config.toml
experts_per_token = 1
d_expert = 256
router_score = "sigmoid"
routed_scale = 2.0
lr_router = 0.000375
norm = "rmsnorm"
lr = 0.00178
beta1 = 0.95
Below are experts of layer 6 (counted from 0) of a mixture-of-experts language model. Rows are named router (the router's row for the expert) and show model dimensions 112-223. Each number is 500 + 40 x the weight over its row's rms, rounded and kept within 0 to 999. Numbers have three digits each.
After each expert's rows: a language model's description of what the expert responds to. This comes from a sample of Wikipedia text that the model never trained on.

# expert 15
router:484526554547452565531522480560513470452468522454419524447485538524458445557562460559550478500582512523496459487495462577439559562513566498582473420559511495446529460413431500575501464525464520480447528449508506550514577510504490520506453466441526531522519531441458428459494514485504485554478464417454504517504410543491526460461534504441
Sentence-ending punctuation. Periods, commas, closing quotes, brackets and line breaks ending clauses or sentences, often merged with word ends, such as ",", es., ing.

# expert 11
router:456485489513533506500398530507475493520531469531529455505445530533529507485452521538475495484436478494481527503481499488526501527455565431507469530491464492529461445522520533518509484489548473426386488512459492532478603469483555498508488487454613466527438507456524474463580495431475531546482472472514513500583495538481459496510524448518
Table cells and titles. Pipe separators, scores and dates inside tables and infobox fields, plus rank or title words in them, such as 0–0;, Sergeant, Chief.

# expert 6
router:493507521470512496501510541451484454503533551516504521507476441468429579503522482462499510539527528461476527498552518494530492407554489500427408525544510506467486479495528563478508520569483504531490503422487507490542446481492479519432519534446508535527505500484508463486457488557534512480516521514443517512415528492510497500471488440560
Compass directions and geography. Compass directions, landforms and distances in location descriptions, such as north of, Mount, River, km, °W, plus some table pipes.

# expert 14
router:413516552508481526537505499521436486531490467524585514527538572539476456452513419492503421466479484512463488446546513525523519450557554510485513460471480528534473473547456492476495494499552466450401492504529513452512532471525543485486516438542481484510530525502519477525455519446474570494456513534548512503483493557466377474460564509495
Prepositions and time conjunctions. Prepositions and temporal conjunctions after verbs or nouns, coming before the or a, such as in, of, for, during, after, when.

# expert 1
router:572502464465518602475526505482432415494488436501504563517543586460583485558517511419487525582487483507550531498431470527535497480552498516514493472515433478504586538445540507505462477517503513522490540536547447493526522513535538408495490474488487452513500527541535555467494484507554492505494481462532491497451486446460483517476481514520
Verbs and verb endings. Verbs, auxiliaries and verb suffixes in narrative prose, often after he/who/to, such as has, had, took, portray-ing, prepar-ing.

# expert 7
router:542516505532419490466480514560535495536456486508512447499437535465516546502401587510453528486472398454436499516456526591480514495470561437499518549529494476524432529464526511533547413463511530436468542473470483491492525478439496460472461496595492479479425538485529515516528496449435494528460501499541497489584485508479472478469564469443
European name pieces. Word pieces of Spanish, Portuguese, French, Slavic and Romanian names and words, often accented, such as José, Carlos, Janeiro, Ș, -ardo.

# expert 3
router:484484491544432446551518535437517559491525512503462500500505499576508506453545505455580479494442529442480438558585489388509470507481411544500635378453446534457476517482570478526545553511471553550454525481529528530460485577486488429496553543570439480527499515559527523461515513508515507459525561558498532525469504512505539484521471514539
East Asian name pieces. Word pieces of Chinese, Japanese and Korean names and romanizations, plus list-initial hyphens, such as Hong, Shin, Kim, -uki, ō.

# expert 2
router:552494535520489465496517457449536534459436508445542459487494509550545443487532477457449488416504532546482526456547578459469518482520424519460462509406545472473572482490547443485459525494514510468527396487496571554460436435528514547507480481486428571490560430583519509439490509487559426439578504484491490457453493419531460501524518520486
Table headers and cells. Pipe separators and column words in election and sports tables, such as Votes, Pts, ±%, plus word pieces right after a heading's first letter.

# expert 5
router:510466493473496481512553495520557490447487538497418533480542498486430548432462488508543453551575433487487525503428516563468463490568484590513492494480505525500497550597532437455545525493464517513551520533509464477503442522527473486518437489493457540462567505549410523551511511537501470436464479509460494465450493412560489484513443503498
Coordinators and separators. Conjunctions and joining symbols linking items in lists or clauses, such as and, or, but, slash, ampersand, dash, semicolon.

# expert 4
router:528481493518479431470574461508506508388497494489463486481459463504429447542533497503527529562518515547496530519553449416505481520479484544507491506471506502458543463471497540506479542443516470566559469454476534496527463520503495488551540432548512539462473547467489511538443487510480453441490538530509491528493493495462559541492495554519
Biographical nouns, word starts. Word-initial letters and nouns of life events in biographies after a, his or the, such as died, born, wife, p(ancreatic).

# expert 13
router:504527500511570529517531580503500522516552519431536544521550545388434462518462528480483609424531499547533503519404491497484484439455497487533519463514536454510483544547452438462523458542460521609508569508514491456488427500488519568568508457483483410504577540521544472499468501519515489449469615518492496504545481445464464566558503486524
Number digits. Digit pieces within years, dates, coordinates and statistics, often after an opening parenthesis or 19, such as 1986, (199-8, 3-6°.

# expert 0
router:519508464479497478506529485488466523550454514556565540511469430464515530567498434537509468554520589515523468491435522556559439442596482543479490516490506586539505457518489459487515433541516442534493498499561485492497409493516501394477463520461460467470537477538468481448457496571544568566493440487511486504466523541534460541516476569536
Nationality and country names. Nationality adjectives and country or war names in history, sports and "See also" sections, such as American, British, United States, English Civil War.

# expert 9
router:448547445537484474450520529496546521532471501501513506503507488469474497427574518492573478482545468493468456573544507507497543562511497443515599480507480503495519557474511531553543510475494483481503502531539532465519515533466565479472498527496466571513487503499437561528464520566513479518489454490510468491466489468461510480493478526464
Determiners and quantifiers. Articles, numerals and quantity words opening noun phrases, such as a, an, one, first, two, other, most, another.

# expert 10
router:547516500459463546509548421579575466525472481485511559517486529490485537567531521567470552517510472499555481502519460488512500528483466485483570533565486495543468526460460520534462498502448472580601585528459512420524488540491432534470552504491492524488468530456557561581501510538449482491507481463477464534542585518553571513484471487498
Mid-word fragments. Short word pieces in the middle of longer words, often after a prefix, such as ic, al, at in Comb-at, mob-il-ization, mill-im-eters.

# expert 8
router:368421518549493582527495508480514482590456459469512466442588515463528482527536490490480482434481479569535507477444513489472479522497477545491458527509442496517515493407481522454496432499480512402616509449560428498516528426561497534464496596515482531525481510520526556529488478514509472530460469467499482537477494553535529486548497537506
Articles and copulas. The articles the and The and forms of be, such as was, is, were, been, often after a preposition or a subject noun.